Experts of a small language model.
Training: a variant of Adam for the experts, 389M tokens, 5942 steps.
Below are experts of layer 6 (counted from 0) of a mixture-of-experts language model. Rows are named router (the router's row for the expert), down (a neuron's output weights, with its number) and show model dimensions 144-191. Each number is 500 + 40 x the weight over its row's rms, rounded and kept within 0 to 999. Numbers have three digits each.
After each expert's rows: "comes before" lists some tokens at least twice as common just after its tokens as in all text. This comes from a sample of Wikipedia text that the model never trained on. Tokens count by the router's weight.

# expert 3
router:509527505460460519570555501449559485486541569525538476509513536461451483513520491449455464521562471482471512503494542518540453485466419565515560
down0:539471502564523540506518588458606481484491505558541518498548473542465495515480443420455442463520541522471471479539464527523491469459450574529537
down1:483501536432490568529576542436464568554531497406480526533423471541515546509493419417483503419447529494591515469368500514488509505518465528571569
down2:419565583540543484555462519516511353466464484411498483499495437523558440560523494539512463465498510480486471512508545507423436457503462487512484
down3:518530485513477485481554516501496490470512542490470507523484500493503511423583447441515481490538482496486490527548453468521466520502528439495478
down4:529465475578513411421450529523554477500475459454525499510540443454458498422517569519505494474492467502536500499512544528519447529433498504503449
down5:424449491506511502513503512529443550501442449455507540548533508532511468430504528506520543509471422506486568491449515522468479449491463511528483
down6:503480489452519478531550429513504520472470500487432549550530523406542513494469550570552496474502583490515496480508424492434479522497434449514433
down7:461466513494490488470568423457538533565505468513446484418534548551471452500512441543551494554529412480545524500346588478531490531400508490579573
down8:480476510539525520480456530503616510547475543553554444558527466451447444417478486436451543559572422432478543486508516501511471509464496517462531
down9:537491489466496444528532465516507525487581502556497479403494482520493477541544444498489467513402447451449475458440484445476490482535510481504518
down10:426477439524504457567462497515557480513495510561515496548589471503499477499540556488460514472548462442522588494458562529516468525494537572440538
down11:462444543434433500496605566499509531495472504521486563486516555534485503442485527451491466491491489461523514474421472507500484436509507435522512
down12:442507485487516482526547407460502510527546514425495503456461538526541517482416539486546593474593531489538575465421440517498577484415532499554476
down13:442549542505485453454608473468457423513507508515547492535526507387466482568530494531546513567413458462449536511559514455508534521549472490499515
down14:473559501504507485523538456513438502549537441520500491456519528505533445469526428442412451449454528539510451426568430527477539479637602454457437
down15:449531495487488528532514475497452524510572516520570534518537485543587502449535515514509445524432536489534465444510389547528535451513483468471529
down16:487522508452530468522434492526472483453463532478527494521481503551501517477480564568469485481532611471440467494579546457467473499555480484497491
down17:565567453528441525503632431467550558477513513598508512472584487481541505477546470487472451461505563463506445490438472541456476446540484528504448
down18:465495476490498512506528527524515471515566544468488541442505462538568476471478540569456491563520548457467485487480538469513528499523471475592444
down19:553487535408448521510391487444514544459456515491487466476568540535508522528450460484502497463615407480476492545459485526461411518480554447458486
down20:489504406438454541473541462503482442517491485493502565566478553375528533469404529619444532515508473483488516496538513525506489467484523512475441
down21:514517484559462546521526487503486528564403499521518451521542566487483463557430515430563480477521513525521475478514422519434529453512569511508523
down22:526444533469434484519534494438507476522496522429494493541581434541456425507471543448460512465535440477484469451558496536533491575509439508452519
down23:491473435548486494463540504516431454490576487425596445516601506520494530545617513578509520444454539507554439424492566519500549509532477466545522
down24:503503485533452442507552470465408495520470533528525486489487636496489548446490496504435446480530542491466504492565510534496539503483485460464451
down25:535530485472540529506449502517406519521535524538509543576518531435501453569511524533467567409485475443609493513465442431498490494512477589509482
down26:524505560520499542516520542493570491417499529595531450425528430504454548527513430443546382530478493500491467498519496530518498472477465523530545
down27:481470541572521546473551476550474545471559454521491492486490485499571461495542534525534497506482587506467478469566424489514523497512470474509426
down28:470490497592507511550498594431469534491451516380576507459447486486513452488488440431484517435508556481504486564505530458448547519490525503509534
down29:465610396506471467505553547513522545445454603500602501514493570521487559423508485452478453532475527468456486482555452489494537506551499513494441
down30:476491544459556518560437554499473510464494503442567521484506498505416500464457572589467539431614458492537467453586521479517563482537528468538406
down31:522515543458544552520444545534565500477475555480452524484435468473517506507457525471526479545418553474516582512482492513474446528496472471505447
down32:513487436548511469412461432522439469560463489483450487553448492427542518419528425582503544470532496515487503498513402465526474538528505591450459
down33:522487562468510470537436488503433572495506492510517471594556469466509523547534454495458471439466527527451523532532478495522472467563550453507420
down34:524486442451556495524464444511446505496610486471438465595466492477503592492537576569485542528501507440439535455503421486482515534496508465480479
down35:611471524528479497464597479533507514513566469471500491475482475530493478456523507442511436514453516488513411541468526539437487490481479502501524
down36:443523531379549543571472502529497540427530535522471530495413447514515495551397436477424477478479560451457496470531464472510480535584569457539478
down37:538456511503511424477432458539472440489478495459470507546478519451469580432443531543496533503514427551563513541501459564538562532545487475438504
down38:389498439497434523471500468464506563501473538518544500467486543415604533428473428482500547488550491519496479548479472539535478486604553562465445
down39:498458537467458441530564494506437519527535486500552495584528502520505492504466542468570501498458539531456517466541531532599519477587521519472422
down40:555551464455495603489513521520499468448468521521612511449511529474480531546408530531524461473464506511453447491535479553436572477544514523478501
down41:509468500540501585460481507577525513493483508616488485456510513541530520552503485499473509515538534468616512526479503490524459516451511535516552
comes before: " he", " the", " and", " it", " she", " of"

# expert 13
router:390505501435502551469475472492455468480465427499463465542527505482473439542519541546427469477417575513476543458505478529451494500484515546525551
down0:525474548549555496537513565572489580453531453622486513471462441550526470487526552512475523547470499502482550481532457512476529488585479495475519
down1:547481565488526516435569570506551532539430433538586496517566511558483527487538536413489316467512515541458458523466580535449435520497455542567496
down2:443534532473503478504473523453510514536476489452479540509496532450561526465518482517444516533487531457514394564571424474486465464438564553500512
down3:521489514516518476505504489460497475530457538449479534450501518465501564436446517545560476470518473489456452473566478554537528492467466508452454
down4:532457479490524535448528383524462540492466494549456498515508551505496514504488553503507414526483548491479425559467507520454534526513456519555527
down5:541482578466478412488585496502483491578482481485578446424491458533503496610523544490506467464496503508443523439497450578537532470473482492463501
down6:461437468549495502492511456580516487519458515515500513457527490562521463553582520441462536488485453434567521530423521496485516500524493426527496
down7:511528518566535469493480447495586568511528475475479439475504456544464547488546491534441448493446640457465494434516606507525475527485427539422533
down8:458579590530523535539521576571494563421442484473526472522439417484493482573545481516529531541548530474509455553496505493487482580505505563531481
down9:562525523484524486472492450484438442499500462415488509438474485461576448530515461520572522571524518639594543452453512522520535477484575508519483
down10:497494526443466556446540487441520513528455486518552548509468479487484429486444499440440442492503554488495474487564576510471551456529528528482549
down11:535490529457490517449509525500495420495538561544505465492516528485467482493456456532510533518474481514502446438457539632501555450477514476522515
down12:442504465537472522504472511492598488477512454460531476440516592516508566472394450551440531499477491502464548455621486530571457458494528584461497
down13:566467493569489545524530523525535540504537468492439533511543445571567482487512462509521404520517525500554426501480528438487483455480443433521513
down14:591475473467526571520510467518502454533528472457460452478535493488554593571484502444506405480497497439467472436456496482508531509574484511441453
down15:403528506526531506572563441467457462435522506504518567460495489478472466482447426572476467442450525494465486442524450435465491429509527478470501
down16:518481485496508519416523502536548526458501567515579384514506481497509468545532521525497514522495498471511517517504524485569460552515576539473489
down17:538527496504464461592510472507491467519563549481508496570517500439479513466449486511500461521554498460514539546545460539474550567470521526512492
down18:550434560596520504438525560521459424460443529524488457460443487486437513504509509563484534540556505473559568564534550525487455503446502462480539
down19:482535522483489520490475537485547474597515466500490498454566470548521512543493530485516512508511468469468463579378503452545473486482540563543513
down20:402525456511395481505532545523452523497576558441509445447516424515553539456465485445459486507554538507488454512463492483539445497525540559467572
down21:506520469467529574480503497427498538597469530462499535472509545438473490452511503539516456548486518453528507495506523572564482446511497478553493
down22:503506520477571446518390573534405501543535612522456415558427531406532567526567459474498580460551448445518558511503448475480505530505586433483469
down23:541530442505469527499577515527472560539358520527493455572533492523547503480526484480587476484481495450455404481526400469449475444498492491486456
down24:472539539492540487528548524491544510492495552576561486514485500512460476382458478487472446574503543551470450487489571566559442500466467534546542
down25:434485510481545468434560523462481542496385484446439465559471450468411501478553443484463450527480517547498510514530590522492503515400500560558519
down26:533516517512472566449511544463580579456441463507568478575519461494515540508520509509455421471434536575544440552458487555553462515541499515475492
down27:524582450572526539493465437517539482495505534515533466529498437538511451531507489522530481545559441481477491521488571447514446541531484477441511
down28:522471531546552520462520566486523532453446448498566478442501469566528491551549514461442453517477483613475480532466514593525467552510474510540500
down29:494538498507467581442489514463454499466456456547534536556571449506449503538560539492469518509493436517501511548502561521482505503502489492496523
down30:575536523550487566456579468486492506501528417442513559432512479546509431452468555502512486480530502493532561498477349522503509489501471467498499
down31:532473501466444558504597535539486525497531496519519495419514571496451539504534511525504512490502507450521419531498624553538498466531474467493443
down32:537467432538568485447477539567513498470468506454475515494493495521505481486473508552555548497540543527552448420522426447500538477563537445423436
down33:480490496524564516561440459484485544485490498493489571523488523548490465507541480523496515486482509584618540549529526441434500501508518509492508
down34:461480508527480462525520466464510450584543532550459468558378530561502516475545470515507485476438505463563492514500542561491530509518520515512532
down35:553523482465452556523542551501522508483462516433519435486509470493468476493463497448429475529547539593482430542547496471554473553539518522479498
down36:468509500552471472419423516537490499487580439453388401519487485516513457456568470575522559540519479395509481490521561533550539434532504461482514
down37:467523521516480498534465472461482503463475471528539510608511530469490421585517502531420441470511468517460552567497461583502521512544470535527523
down38:521471504478494414482472473519523520484508484478480378463432480474531542456517507485505523413480491428456452435555476480503482515512472444527496
down39:604417503517505539501522495584557499503522465496472448398521466486448488455501472460560491446470513487392480499502459543555473473537524416470530
down40:492530469487548510519504487481529564478478479526463545459534502513501527423439488521569489591493436520516536512462448470434596501550577492529552
down41:526490504552461495492480576487575454579435464466483506451498553482489565466553420466495576506500480484493562470497497522574554488543484548506523
comes before: "\n", " The", "|", "-", " It", " In"

# expert 9
router:515516519465546556457442527528524490471441500445528507540432514443428496538460574520483449567503433511473552459531473465482530542546481481416484
down0:557454395517528487476448563492497515506436528566507487501477473494497571505510518494577563450421427519577439465548576470486489533466483547462578
down1:548539530433431529470439524545542529476526515525545462489479454552501504528495466519482443453490544556510489491501540481466496445544456469557493
down2:505474523486453453480505523498495511496449547473532557506505560524497461482451541501482563586521529448575499453459489493508526512466456504488480
down3:475496474455510405517422500521488486571468503483509494554537476523548437503467537535565504472508460529495515514438473510475467554467493515439530
down4:444497460541503494493502471497513508560571495527535461424471616560440463380468474494537512524544576456574496506520534498493499450484542439478620
down5:511504383494491502485469441437501534457476441539527430547416518469517513536545523498467532534556472497542466439502487528493518497516491507514517
down6:534427476448442548465489558525510454497480529433587524562481420576474493569527508572501437431562494467539512483427563467469509427505486458520447
down7:392493462457488543510584473530416548521500484376515548461486512482526447479509589473540491531528531461515479496467506473476474461475470460465428
down8:465526560492402477542475541501494472492532555433480472458520425497517492428503497485557510592544608557508479563488467439483454579563506507476545
down9:432515505520551442480501509431459511526507469512510456455484550479461434476485555531481536549471473465541500506534524434517455502488464504602464
down10:442483486465423518495424457535518356521502477509509504533502495463549550495527397487475482470482447495477482557509502504492476480476498552579479
down11:515624528451587540522490468508488498490513560457590555512517531455534480456529427558490436471501493516507468519565496477424546490474505493621481
down12:580434457524500471506587435489514457501508505392554463457491401478498468553506489540456499527531502457490511531446513519508492520490533528444490
down13:546542528465550495507460480439505482517501526498465523490457435491542513527490464477479494399506522464522483486415472520518468458519514463499456
down14:432422506569525485460442563504465488503500495498517401489439444491554447484548498552513497500459499506579510497554481488514451459574529457437467
down15:516517472465479471421504476546494501551504497479532429539501575502507537545517533490494498457495502500508509471501557502495506520513522479543537
down16:525484477562553542497498475484538510496489562484513546490539521490473455508545488424482500463525518563503484441508495536502514468454513508512505
down17:579466603521545443417468507485590467470517472512489445483537513533526527550505469562475488569498597585513507509517537534514495490522475493440491
down18:520565531532478527466513485511551511509467563475439516478484518467506518489558426474527524489601451514511480477446505466523459504532516493541603
down19:603471511473496450463456534545480489454430502593454489484577478550504554454539601607468520533537517504561543528585484589517482494449471492484484
down20:426472511498502509534432483473509505519509507445488424569456506470517536559516523534436488544460476450397500558510649539561510502572452528542604
down21:424588515508500460591551519469535468459507493494460469486516539559475462444508478553510530509430511512463449531486469460462481502481462484561556
down22:504501553596515515484439566522512407537490503476492466498447506463467506499496403507474507480473540487537510540565528498562501515526545498547507
down23:502508517414587484565453556488525418530474563528436518544494588541474532468504450491539463451467488436534533487499445531483529524453523450563445
down24:564531516529477501497466469516518572488472434428519489467507455475578529466516434493478506538534543496469508470519483455539485495589525577515512
down25:456476509472537432524462507482445455498479484469453496467485514590434506483472498558544517545483437498535481469483402415398471509470455483559508
down26:509557446522569494436408451507440477499502442572465453599433493585480461505478488544561566447518503531536495543507476536559466497455428478531477
down27:465498439464487526475437466487435592550470509511490498523447498528566498499541455531506437460497522484459513494435532510457498467566469402499559
down28:428462485508482515506438480466516457492505456461511494489441556452552479472480496469484582565509446512518533485484526493432500504496521438621450
down29:481453512489495552547470481496475577451453471580511466527494440465507566488461479584513539484489529418450533467497491503441422497601459434506491
down30:388532475518532510545490611383562494493464507554391442531467477546461497511435482462498532548440508439485555453523546485486492485456538470519522
down31:472600505546556482560476537497430489444503422491487451494454461517475460462448439419524496506528507445475429518461487502540480397461464456417426
down32:511509482518535550542565433599452533479531470435476467495527515583421486507522491478495470510496499522487567550577551497485529505530554542454526
down33:480473507481497560554521521582544548531494554578507519463523507524492521509521470499572597510480516554483452463473425579533523481514546507403562
down34:509547544474534447515473534500506507535538507592509531480426509526516436516542629530502583449573435473535459436511385493471565435560561450464506
down35:440437494475458503446503531522496483477454509439542514439534527495572458503476598605535464591583517482442525483469503503536531510491584540429486
down36:439463480455507499483465568474413559510482515518470527462540519524527593387446501494503554510470471451484460514518501518542531475511504454460489
down37:397438516487476517505513545509498516494441536499520455503493550520526480536510485509460496495538522484463504563568532497519518510521480503546553
down38:439495466516549511449546523533451495564568504533495502503457562456496512460460515463546547534493536464439432409546473530515533530491486507459499
down39:459487488469476552544537479457496438485514531470524466454523488497555476449447480459538508543617565482511490542519504430537516538538521513495525
down40:462560510558496511527506505457550551455472548486563492513528399439500462489497509483540432492493455468499496529538520519594436483489522489474559
down41:451512512489610500460461517534458498450540444574547564494504508461488563511537450501569485513511505497453515454446473541519474448492508443471451
comes before: "-", " a", " in", " on", " by", " an"

# expert 15
router:493487510429463472575521530474449503550492496512430514441495546570422422530432521514524498444557488513600530552538504539460436473502535525494501
down0:499526457527497508494492476521539505473475511498496452524536453439516465481441540452519480537583528436533536523561504532485520520539491465509489
down1:468471529526441523516509542473504513520464549461506497445510590496499454495569546429589515505561505454470529510565498504456577483560519499530515
down2:516451429499503522460525445540510537507480483498553509477453428501556543505484419513496537426496491481541540513519491545525507469502494530429416
down3:536519471586575416474497550530523472498545494499473525543527541512417541539448514472534471524441515585494426484561463464531482493472489500521582
down4:559513534491481453469571425529444518547457543542476515515485561477465539467559505513499551526407545536476559498527503443539494502531531479499506
down5:476528534480463524591514548505537491502442521534541460591443564489500447438414439472446445452528493475457508466436512492574581461425472435544467
down6:526441437447499479513497527448453514493480558450409537514479566469540558590511499486456504514585500552539482435532508403492513497503523514545481
down7:488528519523462480521494490503542526542509474526574485482487489547569526487463558513519461568528465523448487525546437474573593438504484600529445
down8:498510615505487471479430550471549565522446441488541528465496522529423538477510493465435483480506468465572506505519517486555494497472512497515457
down9:526501451534471455513498540521500545493420497453515484409492550509530501502519504459525461507506527439503478544560599454497491466464555494520507
down10:545509525446465519478552499476500455584520498436493402460509448585544458494415526459495503573493586463476523467445452498445436503469463520468524
down11:550480473506596478558458566516480530472478501427442466478468466458492507512497528506574557529473454428552457561495494415497553601465529473489504
down12:588441596494524508429417501501525499482474486517483500471472560474522555516583450504582488414572479471503586507534520467476525452531479511516519
down13:430527566474501503489545519490512524542526496542502485449526492430534462440465425553579481399492418412510577452507509416497474500509462493500539
down14:547436485467491468445558469565500521573553479551442429531476447539459519520453486461570447548478557496536467485522502471485557493490453451466437
down15:457510536438462542569550533525484472518588459521505434543507530451509490443465454459527581534515506525522483528491440481508534449449498461507458
down16:565499456482453498461437456518515448530477503518516492506485453524524523467518517524552532530512500517572539494475458423505469547464499498486464
down17:430503514545500454533545574488539423467490472519504539567599522519478472491488459467499573528457472576464476480565482473565480487521470553483555
down18:495515508483488538547498488519563534494543465544539464483513466503512559554535538533551500437493397489515576499556549469516499558499471454512509
down19:576510520504529508501518497615511552488474576458623530473508490502435511487480500483498521524577419477521540553516541443472544474494475461503478
down20:505473494595530500509510600496416517479474554535523444513459556470454506515478512405481544509535524470444547486548489551541480416515509473536560
down21:486506478587484460532509491505488519518563569505496551489497466528485535530562518468457591487477482570507474506493457434489455517536520537530488
down22:468451510501522513475477395554548484541551441480616472531527582492489461432535533486480515491492538473533506444557510555494507473508538442490488
down23:462521485453469473550544482425458576492481540504539417494484499510442451467508552441474426539512475527526479533507506491406531514400506531434487
down24:448467497509422532520577521487493458461484487528459431475496453433561415487450531558539474501535561510522542471522430463457498508496485515532566
down25:430552532487451520582479507543503486488521538447566510487509508518450490467421496461480467487544499550574544460514458473477514430474489543533518
down26:510441430510489506489497511482486520508565501430508480432482521502497482494527548551446473514512502498440516461553427575477563451418468389501492
down27:462491473429515474437480479543574447436484477459545508463524504521559531545501528470460501484564469506513526511540521529477491511576578454529502
down28:478466477567527493508462561538417437419523493491536447545550583501480542516543516475475496532501513503533515495460496513473533494514540540505455
down29:522478525572500552472514594522500439502495481522490463462505485517545502538501512452488504445448507555476465536517556461474477488557561533514456
down30:427473523471509520494495477416538466435503564522420479561540541527403568577465521486491465522516502502519459498507514461488581509439443474490534
down31:494504539561492469533522513562529510444481497574474553523489477445405514470526497526542563498498539541495507518516464536481509533560445610551536
down32:538569488436543498469467555505526451409529516482475529523539465497538472542541414532503493498572492582572560491443491436463460538491546513546458
down33:447579474433516431535477463500473546503585517495467538531500504595485549466466513518603550525482500520513523578465489510456563517476521506485477
down34:464463502437532441511508595498509572531517479464528499481559506537528544589540470508523501492561423532483543491487597541529549427494558538489448
down35:496472459552476552525495514539488452476493480533499534500489516473470490548513441462485509463479467562520518492452575510596463499517494481460569
down36:556423488491557513472536529508502506497453507534494488528494502432510490468522453603552525449480510510504530447524566593474498528467461492464548
down37:553490496619494576526532447496516470469499552541506496532505443508497537476482451563539416521503542526529513497489492493510466521508511576498538
down38:541471523540520515468477579515472550455544540526537555458502500499536503506592451476434474558482521527480452522498557478520512450559579467487522
down39:480470410454468468489464465526531438496461561500459561519519508482515523460479437509449540514510457445513494496553570475507545523503532541448464
down40:488550541564515514460472478445543497518496516505504529486543424485506489533530553529496519517529548470453477485471495472538483568621450558463575
down41:510548437471500483604491505470516582464455526529555541492503447503510560534529529522437446468456513477496489462520457493545529559499451472500469
comes before: " of", " in", " for", " to", " and", " with"

# expert 8
router:475595528478444452507474512437559491467527426529528498506461483468492505398460546428470502485497466510503534544486420497563450534401536483496513
down0:570463511516552520560431485519512473501609508496432526475547494528575535479456524474497466576501518535444415430531515516465460522595517541542504
down1:470475506447443486485516465461441453501424489455467505564396555466508513522486485534522538528501437447416493523515532523490511499496516473481526
down2:495525512510524507520586508499513501520476531512481519457536463461512467488456491515441550461477537513495505532481547518517532482566503444544494
down3:552517466511446504508441493557487504520454555532458460453479507570413455443467553512465490483486444514494552487457458556497523483517472525462476
down4:490528468573509475514560444471447441601504532473499494525484555541501504504527473502561504462505496510527490511514388493510452494498500459438519
down5:583484536430395453530516504485536473527454553490508451523525476504504479557457570449469514516488468530454510510479542536575502456456544463499475
down6:511452505456433603583373568502507519521472517468549586546570484477541447484482440518494502477495500546511539472520531556541532525452500532548470
down7:458567569520592523458597496523501555504551505550506504466486482446489505481406534539477474494430475540517470510467523500479545533482499440484412
down8:507484474565525522421503529490575518411537520432485519464494531518516462500511445486555448453509471536532483520440594587468492475493535398491553
down9:573477519491513449521547463511509493534500544481469447586505462498556511510534507586525545486572508531475472509496458524459467468526443502497475
down10:551458648500519496508496500461478476478533416456507496588461497499496503555558473464513509466455505502424524504509492533472497546515504503501559
down11:504525483516455515497479494486506491460462532529530430447581453516601483487550468505554555552563585457533625498503560549564506509536510523460545
down12:528522489460544468538479472559508540484517482495537437508436485544543444476541512453507549495621502569497542410494466424510544448466485504509540
down13:500541508463531539513448489537460530522525519511489510438530500445447485465434475475569511424508524526491512552469570478496526497491507475500480
down14:515514488485547534494433535489443502474484507512510597483500536399423455483531498529447614584428529551532470514470477441452481498483505496514477
down15:579505525452493512474527537568492510491497526481466485487510515510436513353521553450479511521485511519550477545551505539485522495506554566521573
down16:494528535516477497491473499487522494488517480526483443492471545559477548453491530550510507480556474484523549539563467538552496502468533493505525
down17:518496520478533541568530426468508583459553437565523460531538511530529515454497516452493518522534436509419561488414409533503506489478484494482527
down18:500493455492515499493541478490431514515469536436452514473509548433499507473549536537450494492565512508524523473508537410465517481499442397566472
down19:521435508569551518499545516520490475484486483469457524546460484487515505482546562583467476477484547483499538525497441527451503465442443468501521
down20:472511465475515502538499536517533440520487536503537480581551488478455518483474589499467532541500592511441524458533500562520458484521527526543436
down21:512576559471576465560451531501560482522502503535477499486486584474451531494451484453478545530604582542423499519562527537526525501516460463546483
down22:509475578468493527489409510553558432553514505468487484448569473472570549544472478408497489455617486499560548442454485482521531512570480452511424
down23:494571507516512476484500483553510548564472548509496569558492526470481437505504551471481561522557508556572524484559497541446481494512499486494502
down24:568532487466544518514563547567468511496513534525459498500556565482493561503518545547493483449524455555445497472533450501515517494466490438548455
down25:506486440497461515540545482484482513553492517509529492503530517469549484523618453549510478491462407429493522473485455436498549455496496619451457
down26:452534398557516481541554555454510503501486430429476556480507484491549454548418380410504520458472490493491474600422613501525496507459496503455495
down27:542496471529409418470441379549561514491455502527476507470461607459511475489536455490445515500512570540533447481487462496496471511467516579514520
down28:486492488554530533517533525502523446508522592551504544470535417561494491483556543479527486513616494518480494462450552555494551480476502480466495
down29:491523439476456500454506478485527544511455557554460554523501509536514518510473443432543486465425470538521368491455487532533567513537493446422504
down30:483477425487537426503413453569543539490553499524451471485522505493466494489480539536469469530482456471432447406471493488499536523522441533542516
down31:501515522471492512452502564447507504527530472444472458496533496505504498576537470526502448496509481543477485494553487485466560471542479493505465
down32:488544470524534568512412490648533521483475519560499513442510525505531466505500498444442553528469512501515471463492501560518486514549510464482551
down33:469540507507464491506497452508506509463538522616508490471492380437539480508465522542548491496477438494517539487502500551463421560466523569524489
down34:466451512504484510511518538547517542464502514501495472466586455469488521548561495546487516531486495508448476527454513544478484487499440553514634
down35:499497433510522431493483437566546506537471445519546396426447513581560492526552531560463488567530504442431515493449509600494487476474477532436462
down36:542516530525397491518467518503516482475514553522580483477557464481513434514496510506528434524537472500508508476465490473506491548472492541460533
down37:458500564559551463531498472434480488474526449477545545561510431533519502472495532540505560498465469548468563406635469470521462477498521482521497
down38:508510411474446437481603511439463541473470450453494546427453560522489514451516512525479506527523507515483492451492494509519494539497517531505501
down39:499428527525504473462532536466435475458495553508468546528478569498439491466518462426502479525507503480523523525497444487516475504503476560547509
down40:489516415492457496535579506467426576480525498565493540497496587473454537482554430557529479463509528536473462479463541446468512513504531454550479
down41:483481494442500471587504521574522498521448479552431451469554585501493580481533447479488504528547578609521456490497525475497449493455431506510502
comes before: " |", " 0", "″N", ");", " 4", " 3"

# expert 6
router:563540516549515514473435526519548512465466463468456494478475478539511470504435441471474524558491447518475422517489533456525414443524473487493519
down0:569479474489528531481531519449537539438483473481509482458490538478445505552513553491505476534508488483444499454513533456488600462525535567490527
down1:517507530543539547548454497503512497529461479661524524500572513451526489538554476437571540452510505493496538451497372532450504505483491511574578
down2:594516518594466519563554478519474399428439529527552525487402452561466456556494506440537499532481532469515511519472444508462507527496513488477541
down3:489539562526497430556457492464557477499576504443434508553466469544513431464552541532497540599547475480572471430531423511576468496497487539546478
down4:549521484486554422517449523498431524518400544409521510438494496505500485536450456522488538501536463458503539505480446549474490478537489442474518
down5:453497479492464500468516475529437591514483518482521482500503475534486464538524478518450559494475486453511523563488520485472534465551526493479527
down6:511514458479459472544463518476486480539470556415464496473528521518552532441444457581523544484483510582519482547392458504509506456481515522406418
down7:523449527477470493601558477506495481554425564448456495553456478536525529445497499454490521560484479489475534514395465474474490491477454548529479
down8:430506545494545509527538477463556488485496486478503537540492467537422485473539586522481473478487425489482460489546498504553473498439482544543537
down9:435494537457531484546475498528545477529479495565494456525487502441507486484478475504487562448547432464487460494506532483424574575540510499431505
down10:477551524450482476488403495447536478557480488547417497468521552531577476458502380482486556564486549502559474509420494482493462378485501453423441
down11:498459492473507392492530468509500591457512458440536467465500577519403537551525481542474526518486494440511437517504528511537521415516530475482496
down12:571575563425495475416436476445453523499497429508472503585513599516541506457482485515516468516426497471528542504497513539446456446607465455480475
down13:498520524479487495531541473504478544558470507562475514488510465548525480552560526459508509555532547469515512519496485495469495505477486600530485
down14:524571468539487535508492462521533439520471432497435531436501512488447501440496509541583482562412481502502455522425518472481569521557551471447474
down15:448460481578480532494512549465520556471470486467416492524458453529491580461449515444516538493519501493455512479514608519509528481565473505572520
down16:462472553552502558519510479496505510464535437510513509482512534544421432492454571524484470549428498544472444624526563431504535475482498432450500
down17:515442549514558529506570477529471450543550495479510542544533492570505527507432562512499442383480538549521507430556485459432457523482513596541513
down18:532487431541469526514537534512479516495483468532534498440456461405481522549583513517486535542524509507448535545558453506478538545542518532442472
down19:517484534513437467499507446578504550618583480461495566490388433528519528502501529470497480471444468444456469544495487397427502579558554535586526
down20:527472484547454457514497559534580503480521519532549452489538473517486535542491550561496500478651530545449524536514568512512378501420463511544568
down21:508518509457535463515514479549419536559485535507464497504471462471515519517526484495459504460568518470540460478544468476509506575447552515531516
down22:535514414459483463467503488496469557569555478512473533519513540488519504458468493495531568571529484467512511523468418543510516525579512539451487
down23:437499504506519505592508483519523484527449499426487496536454466546540556479476469523564554543588532470460513496501485506602515489560493504460459
down24:513497492497457532583477509479502518485540493492514523491482505478506505555525521554519550528523427461444477505471455505535544595442540563478498
down25:549453472554476532448411573530499469515523503520484530470474498441516534447495408515500515454546553542534400569535517499524493420516496488492442
down26:483521545572506489401500489449502446452481511509523487461522506480515477512496444483464515419517569413561490543550570519511471437447498460421535
down27:501558629498427489514487532490556623473464509551450497510549468431515532474526479504497432488553510507517474513536571551424508450454490488561487
down28:519520536398579449514502467592525554449447487610530554532504493450586525540503495460472502569591467473530434518482459582459441501499487512496519
down29:527494541474567521485455498480466508436447538486439531450497513530499534436446492457454536523568541479526445486535394556485492469576502445477452
down30:509530519481522494523500549474587454462532448535487516415470472495470517519467513521492512465545416590407490471565471549534445498542518583511472
down31:583503452561484581463488504491548515490495571652517446475595488375467531529525469521566496449561554608494492466569467511541407487485524541434555
down32:446584577484467448448520414463488430501526487487506507543521444542481420507458481561489447428520514515497540458496481452482456486491470534461457
down33:475477509500485483496565461492429441549519502579503467507473486532489486487461495381533550488473469469529507468493434484396449534481511473482486
down34:478521521504520500530456511453600489489477541512465487512516414473507496486526521493522438483519518544493446509572420465498440490497477581518479
down35:422446473548515506459488530492569447451435407424489452513449539498515495516522460443454479527491597596487528549507584472488435505522502553588552
down36:539583419453499466514540543499517435486511394524440520493535564506525526447486470456470519539388471544464532519450373494351484551525519549580481
down37:470483516470526482466402534563496499553528501445488569518491532487554466569525474568452462521443509538533466571536544587465476468489484508552446
down38:416487445490426477534481447466479451511509486507495452431492490545503458480503472489553504514565514500484481551567561489508460502541496447528479
down39:492522457501513522546503500545487443514570535521437544557455479482499472500488577540518442562481487528484529494478434521543521477550500506526468
down40:415503444510436520565528494473532467593557437425488522551511514463499483439470494484450449491531490477523476547479521459505508533483537519445503
down41:449471547508469544509417461551542579564465530487512548542506445479512550562470537510498530512579490493521461450551513441522490452522487510587471
comes before: " the", " a", " be", " his", " an", " their"